python train.py --moe_layers=[1, 2, 3, 4, 5, 6, 7, 8, 9, 10, 11, 12, 13] --n_empty_slots=16 --n_head=6 --n_kv_head=1 --norm_place="pre" --rope_fraction=1.0 --qk_norm=false --beta1=0.95 --weight_decay=0.11
Below are experts of layer 2 (counted from 0) of a mixture-of-experts language model. Rows are named router (the router's row for the expert), gate (a neuron's input weights, with its number), up (a neuron's input weights, with its number), down (a neuron's output weights, with its number) and show model dimensions 0-127. Each number is 500 + 25 x the weight over its row's rms, rounded and kept within 0 to 999. Numbers have three digits each.
Before each expert's rows: a language model's description of what the expert responds to. This comes from a sample of Wikipedia text that the model never trained on.

# expert 27
Description: Clause-linking words. Prepositions and conjunctions in narrative prose that open clauses, such as after, for, while, but, with, often starting paragraphs.
router:506522461494509502460525488518476474476494549543455474479511502506521491471510494464538526524519511489496473519533494507481513502490560470534536520505490545527524489511521493527535453519462465505504479447530506521518520511517529482494551531501497480521518479454481491483508520520491525503473499505503451472452471499516525543511482500466511489525472510539528547492508460510526496469519
gate0:482489467490529473468483453495468510500479499506500522481530476507472511515469498475499486491484494486518466488518517545525521500490492463458450481491494481548467482508490484533494479482479495511483478476507506518508479489449491481491481487487531506537507465476467481502492491472493495477472507528450509496524466510488549465437494556454532499542538533537549477501494504559496482465484
up0:460500494510506500529508517529522497485493483464521524496484512508539500497499467583482551495503477489505482500508437476447489529521520503490554511484522510541500488474537521488538544504470497519480527537511483448510521491516498521502508522497474500489514492552472474486530515508483531503538491464533483528550537496517476526514481512516489511512447496545464537484497484480491481480493
down0:462494480534501505464464468497493485495478523476515526500481496515477495484523496498477483501503493520494503537515484512478534511563526495535516499467505497475435527514525491516502522525505475474494497500519568456486506501550489477521519493527498428501490475505516516475484515457494523498531545517520477511459543521541465497480492524516489526504487499507426523501498459505485454461492

# expert 3
Description: Word stems before suffixes. Opening pieces of abstract or technical words split before a suffix, such as phys(iological), techn, mult(icenter), often after of or and.
router:513510504473576491526498452491480476510478531505501493493503510472478487494539503453489454543513498471503452514535487533513538535470506509507481513505518515505453480527494497504511466493492530537514488467518510516532547506520526481547530529519508455531449466457505474498496530461541541511471528520485525486490499487500516493528471496486533525539462508523509510521508495526513523488478
gate0:504484515482533516549474494463508520532504485503441493497453488469497484487495533470509478478512537497500510485513496533489502479485488474483509482456494490474515471518500453515499526483542515524515467489503506489506475515520467475494486540529533511533447466444505495509478521464513521519516518503461537513527537435535496527524548482511513472512467553512481514480533538493510503463521
up0:517506521484504491525488494512515491530499467449525474505465528523503502508486508470465497526514452539488450506479528443463503493498556531455519519515472508534484514475525492501475467490491491504503524480507438507561467510530506476497523537549510525494528501474519460514502476507465496526518457526504543503530479480502515516522517498563522532498513513491500516526514500517521483547511
down0:515464493519510520517514501496541478494507477530469520424462491465501474502479489529497539519515514492521485502485525474489476457477477514512509475522482525440520481477524494534484525548497471511510512492483516441494465488490516493502493498540471527479463498473524462449484481485515557517525480463482485510514496489533526439505486505507474491484500517497489503459484447553506480500519

# expert 16
Description: Definite article phrases. The word the, alone or fused with a preposition, as in of the, to the, by the, In the.
router:473469505510485517491487511538513460502467535491487459488506530464499523478486511509528496502542425504477510489494494515497488478467517472526488504523509544533455468476464483457532503517489502536483451497548473523499560515475526478486469484522490466487467508482479480500546449483536485490504480504517457526457496520489520490507480464489499520473490535476517507486501499476543531477490
gate0:503472523508519490506507518584513502470507499464523496490469473502528537507507473510478503477488475481461478495500508484448450517538552491525517463513539506535466486469488520540525522479494541533459500482516488476485463501499494505494518487514505479482499473519496545517485489482539483519459525530490451501548505526476496494564536514495498526530501543533505497529495503523480478514512
up0:503462468543507464493506502487531494493449500516485487514471520509480537474459515548509488509540541491466550483501470472449503503468498486483510489506494482477512504516509523466508494523508500551517507528505542481500555491490490546515489548468512496536502512507530489473511546521490493557527496500536495475466482470487508506493513533475528494529477495534464537491502527478455491483448
down0:485393525490492510476502549468529498508507488460471506481524493475470493467522505502487529487515521511435534473505518465500502494517471502467530499497485476517503542515524477473516515510466508496506489533545494520515506528457466510523461512473510517507515547471432476532471474489511474519522497500522513501521476521472516511469521500536528515496515503506484494527450513470490489492501

# expert 19
Description: Name-initial syllables. Opening syllables of proper names in sports tables and lists, after pipes or commas, such as Par, San, Met, Ar.
router:463450512466522499538510523523462507525475537522480456478537503493522496532525544495485470510524481474460453540508459538483513563505520507504536523483526536521476469513511489480549462499494526528476533541523519522480519495541522507535515511523488448499497473494501505470484491505524510472496513509551483488511504473476511505524474489472546523471512487507492525502533491515500508473519
gate0:467507523513530500492510507559483510502513484496520514524506523515557512475511503494513506456485479511504519555519508528531534529503467469464516523457535512500528506460529500497528476493488502522505518522530531499458433503492464509508496509521471509461467444555530496528507441488500479499516526512493496490525478502455470483551515469530525509474507524523509522525527495501459481495512
up0:503540564500486543498497503505481487464483492558527495513479466476487501498528514560494482493485505479496501507498486521482510488486560462508473487495508475503516467470442468529499513517484515479480528516512444500469502509507525470505491469492488459531495490468483486529511512486481481447493503522482483496451452523506472539530498476543483505459508516476501531521542490525495482462549
down0:534487481466515504501537460505519472490491533489513484497511554509456515502530505526493501491535517522502485491484525472547504505484521528509449491513464536513535531514447497494504526506548460501481536531474518466534506508490501489493517529511471536498518514491510525502453546496501491514542471490520441477489489534516555503527531504523505517450510479480512488463515481520463474543472

# expert 10
Description: Referring pronouns, math text. Pronouns and determiners like it, this, which, same, such in explanatory prose, frequent near LaTeX-style math expressions.
router:479486491517470501510491477489492489531504476506487488460513523470508510481505490419530500515512470485491487482487499538511524510496487497486491525503541482535503472502447482518502461544494529569533485475525520529467484476518511475512545515547513511497508460491515448537462502515539553486505553505525529495474557489474529505512472482480506500501498478495533468541514524511517512487496
gate0:504537491525524531484459504499516486516521458502548567526542512514486503476543539502495475518478529461482517498491517484489464465485545468502487490497492494481423539489543511502505518503535495477524511546486499501466523525509528468500473501514501556485529529483441498493511483487504502459484485531479491511522480505516532508518528507485494487554481452471472492495532510477497492512511
up0:534487527462489507554452516516454522484517542495479474493501496505481490493507463468496554485465500513501464484484471517517545512500475510526516447513519508485510470482460496512505482474508503536493474463511551522508462462488478486535509472497505491488515425522509536503508511497484507493501502491525504495467566558489500496495481494497507478472540515472527468459523490485500535486462
down0:497477506447506470518546498476455490501500482523514527421478535531517475492540447494490498506502507500534453493479475486479514531479510496504478474506486515448515510471478484487557522467496496548523474490479528514502488531542461465531504519524483461502511510476510500508502507477476528556510509487493488485499496492530497502502468529489489507491561536440503466516484501478523486486504

# expert 4
Description: Ordinals, quantifiers, pronouns. Numbers, ordinals and quantifiers in biographical narrative, plus he/her/also, such as first, third, two, both, later.
router:486519483512482491515497516470459465494484486533478495473492562501452485507521518468479504523512507451504499489493502546496538538480505483529520537490511487542510488507480488478540487475493460563495475469513537525472532482502497504490512554510495502521501478470516476502474540439512508458444504531508502493504538415497515519499466486480504500495513523487478549480510505500496511499499
gate0:460483481496468490517504505489511470488492506487452588512504557482473468571515493484458547465528526509495509524492501469522520526523509459506520529487492485520495505509500531519521505489535465488469492495519542500484504482509535476545512542465534503503507474518528497489502477468503515496464528515534517499505529493488578489494542492513501474483497500463493526483517492479494508500537
up0:469494529560521500502478565512503543536493505474496470486528504519489482484539545533522500536513500494480509521516486460525476497479462513533491471485500487517515488533486467477455490518522517479499501523483479489513494525462486545489520473492475515520498499485487477517515486541490491478484435489491483525493474508495415510502504518463480531556528504462521488536511521517514466494465
down0:501475529545518532505511527525547493484496502527553536464561534475512506492504480543456510517479521490485457494500487574489512514524497498484455497497514508517494431506508488464536463499512481526475515462515520458513526518448490515510515497510503494539474489488526462506493524467525500480519440504468471514500483499503506531515478501521508502501491472507466480497536511529535495516482

# expert 5
Description: Locative prepositions. Prepositions like in, on, from, at and over before places, dates or topics, as in "introduced in English churches", "From 2004".
router:504513498435497503547502473468486465551481531498502517436538526461547519528531501499528478520521447474477489508514524525500528499492501517482494539488533520563518471505492503521517492530468502501501489475538495504490512531473510477500560537491525486527491513506522495500501481463490537463475474490492490474474480493476474545527518520512540518505531533504490512447497478517526493498501
gate0:498512495462492524526543509492521492515545503516513450512484502498477515496481505511498487489494428478516468503507483496501428458491526480509461530513507493530520521494493492489471509521518521496481494468488497490501468522485470476548504456476552499495484517500483512549466498497473514519505490461524501456503453543471511541549492521493516489502539441508486508497487502458546526534536
up0:505494542534502474486463479524507497477465475473510581469492487518469517472512479484492523527515542542521514487499511532474550512540478488484509445497516481468495491517494496508502518467494480505547486504520504522518517476508521544477506529527448526505510460479524499463492526500519462471516533550471493508492568482502514474446499481480495512501488532488522497508516498527459492492481
down0:468515491536520453510519521515516486509521505487533444531515483515484491522466479448467499444520547487503492502500515469530472484474527551517523556536496504497529522479492498478523465509493513496496482508502461507515465521484505521515524467518525495504492523462454482506536503498549502511511462528498547496485501496559522484504512487509524512460534451507489501505488539476524541475533

# expert 24
Description: Person names. Given names and surname endings of English-language people, such as John, Andrew, William, and pieces like -ton, -ley, -son, often in credit lists.
router:470498516463517502481500517493479477531513556503475506511492511448507478538541535432466493526540473468446485508543500509509503527514540510532492514490517513539436512458514498513546473468482481497515486495492503539487514509563519496521500538505535488494493486507491469476500470471505496527502511551510440522514523471507532521504496502501505501493523517501488503462503511511538538507520
gate0:497551475467483472501530515487491509507534493507508517492544522520478463496521491515554481496450509508481503525507519523473532483518482464526535522489525542509519481447499460475451505492526508476470475521526571494477510463495531526428507451536479515476488475526494508527510513501527520526515508523475482525504501483512539509483481503519512504455472518492492499483478487526522474546488
up0:538526482491474508461519506461437482497548467505506522521524526518447484492520476476539497508445538501485498488483521534490545452491451488545489529494512487521537467487513473492473483508524518517498454496499546510476491477498478519492497484500531504479511468517501521552522511520503524518513491512478493489530524468485558519504474484499488482449486506499505492482500472513537493519438
down0:508482471466529540501480493468488491504497508489468430515459480489512445530531526468496544540509436512461543525493504487497550514499509516496487523509458528513545505471494462519527507517503546485488491546512492510519477480538559478507485510476506467485497543480519496505504506522489497492482518467488493487527513497525480477513522496525519536554464488520478516512527486474482532501485

# expert 31
Description: Directional place-name parts. Compass and place words in road and location tables, like North, West, New, Hill, plus word pieces like ins, rest.
router:491491499450545497528526503499470491523489487522477516488521527481538502486499513481491484500530431485466471544566468537475499531511517509513496491453544520530502475488480480471528483491491496542512484482505478531494542506510520492519526526527504456536449472481513494469485484462527516472481518553547488499494507450461503527528486506481552513498520512508502500494532494525518520488504
gate0:505568516483517504508471500521506503511527461547546462493501544478503480513500524485537492508493492507500546506509468508503527522475476498532496484462525492488492511498540503512419472516485562542505503454489494466490479520517495522495490511510544495482498480457467502483474481494464505508485472481483485494522448502538503472477501459498524515552488471501512495477479486544491475552494
up0:488540527531446512517463497491518504500497491503509537468543512513516500509481496439555518520500496496511485524527476503489509508518539541534524488514451476482536490506464516536498493482513505499549489487497529511510516483545498488488483487517493506533513513509488490513504519484545480451500440453445496443520506549511538539488503481490552469520526490499482505520470527519494468495506
down0:505519470452503498470515507501469528503493450519479514523540477501529470499471486503481514470499491467527459518495540481526475538500521496479508483507507502516506457499454524444486547454522510470504483473460517482502469505523523476488487486501518524494507483484464480489494450489464439512477467517549533489481507490467490531522511474522499495510486477537516452511460538475519544484486

# expert 25
Description: Quotes, parentheses, list starts. Opening quote marks and parentheses in tables and lists, line breaks, and See also headings at article ends.
router:492484467481540539501546531491492463492508524497481478507512531515506511538512541481531484499507481503474474500530477530467521521485511519531512513472518503520459495528491490523529490509478507526486500515501521567493491474501491499507515514497548449508489506507443494500517489480557526482463516510546531473467498471460520508553496491452522494483489556502453535479512501522502559475511
gate0:480461478519503533504450503510495546469539497496519561466509488509504487498484509485536509477480543496499513509517522499504499524491520467517508465472537478504497517531448467510511527465482499481550534532552480479487496549497516495530485491537515467519457514486510471487519491506496519519447542489499490480477508532521480523468494534486460439473486474463508513501509505525445509503508
up0:508462494495519555484469513458489532469514509487522508473484521490490480520523515514541501490494515528489536520493518501483499503494489477555516482474534497506461543498472452503481502521482493505514513505514508455483489546477526485505490479530533494559450522470514496484543481504488490504417543441455486511457524510489487492488471518519471455490498493478524478521516496515469515523526
down0:514538492499472515480519477505501517526522481508538471451487499495560499497526532521552554562491500500500483535523486478500526501464488445527495480493495486471501533520524501455522479519507487472493507498531491532508497465495489508508545463480471516481501501528524515486516491501486469511509440462500463532511498512452459543510459508475490500500514467535484473537481510462513484460496

# expert 2
Description: Education and birth fields. "University of" and "(born" in infobox Education or Alma mater fields, plus scattered word pieces such as in, or, ordin, station.
router:491499508461499511498516523482450507548489571531516501510515514469503508505551509484519476491562486476496459522521486506469496523515498516512524468501534522560478499490483495476534454500521468483501492470505497516480552519511512518519505514516498493502462494485482511411494528492551507475468526531534514507518511493456541505517473470481514533505502523517499501459522482528499523484521
gate0:536499481444489507523490462519493538475519499502516498479546526462448520465490512498548493562511525470496490495494513478506492512502507499520508479488500481478515519477525451489505501481523504543551505554488500490523483506526517495496457449429481489466477470522483474483495503485513458456493491509492494477481531524511524530526514501539527514520482528510473507531520437504497481506471
up0:473493521551524499491485533490525510511522507507500490483512482496487514525519501490499523436506461527467472480521500473469488485493500521477495489507489518532476468522470561487485518490474514455500471455455507474472541461537529494522535540528540487488526509507490481476469503493485522522508475463577533506505492486485472474528509480448468521490512492518508506444474501473520521478521
down0:515522506478465522500470466483498518479513543511478496477564517505522491475479495532504525506507440472501495480509497508460479510509491510510492501446525501503506476529452493458489534487491447498582473515494456464494520494514471471487507481522467495494541525514498529450470548503531539459485479528554504495466513495496515529486519492530496492505499484494508539534498488472497513516491

# expert 26
Description: CJK bytes and word starts. Japanese and Chinese character bytes, plus word-initial pieces like un, re, dis, Pro, Super in titles and credits.
router:489471472484534536490518505489487445531497501503463509509523547513481505505549525428504486510530503495467489523511476548493559527506534489508527494442527508530493474481501485488544449503490496527477500462514514518503504502545529490520535526525515474523473454499507468478521544466526522484476482528542511528476489501496513514515497502498544538502479506519470526478539509510505509493482
gate8:493499497488500511519463519478558498516458553490491481497503535537512540499545499489490460469510473531501462505520451521515481477534519445469500502500508502481529548501469469480480494518507455542517477472468485497503488527519466498458525498474533487517468480467456516534510480496490499530477489500511487495464504516522532480509482482525501514529506521537469460513535448479529539490512
up8:516451561525500465520492526555518471515494500482478514490478498515503515536548510483526471526514499500530492508468509481521468503468477498485484481514463490469491473535511507502514443475520534488525531436521475453543482488507487503482489511487501489486423509484482478487537492492512496502486470472491525499473506560519484495524478512488491493499482481482501514534544526551456513509480
down8:461503517497469522484517496534505553530497500481524518523493512460519488504507516493562531467506507536550535470480494487550477528518456487484506523487479494528500465494509499503450528496533519502495498517549518472432474458510491502453504548476529529541518498517499533480497464515487517509521480519498490498446499492487496506520525494488469466533495464485504460518468498483534529501520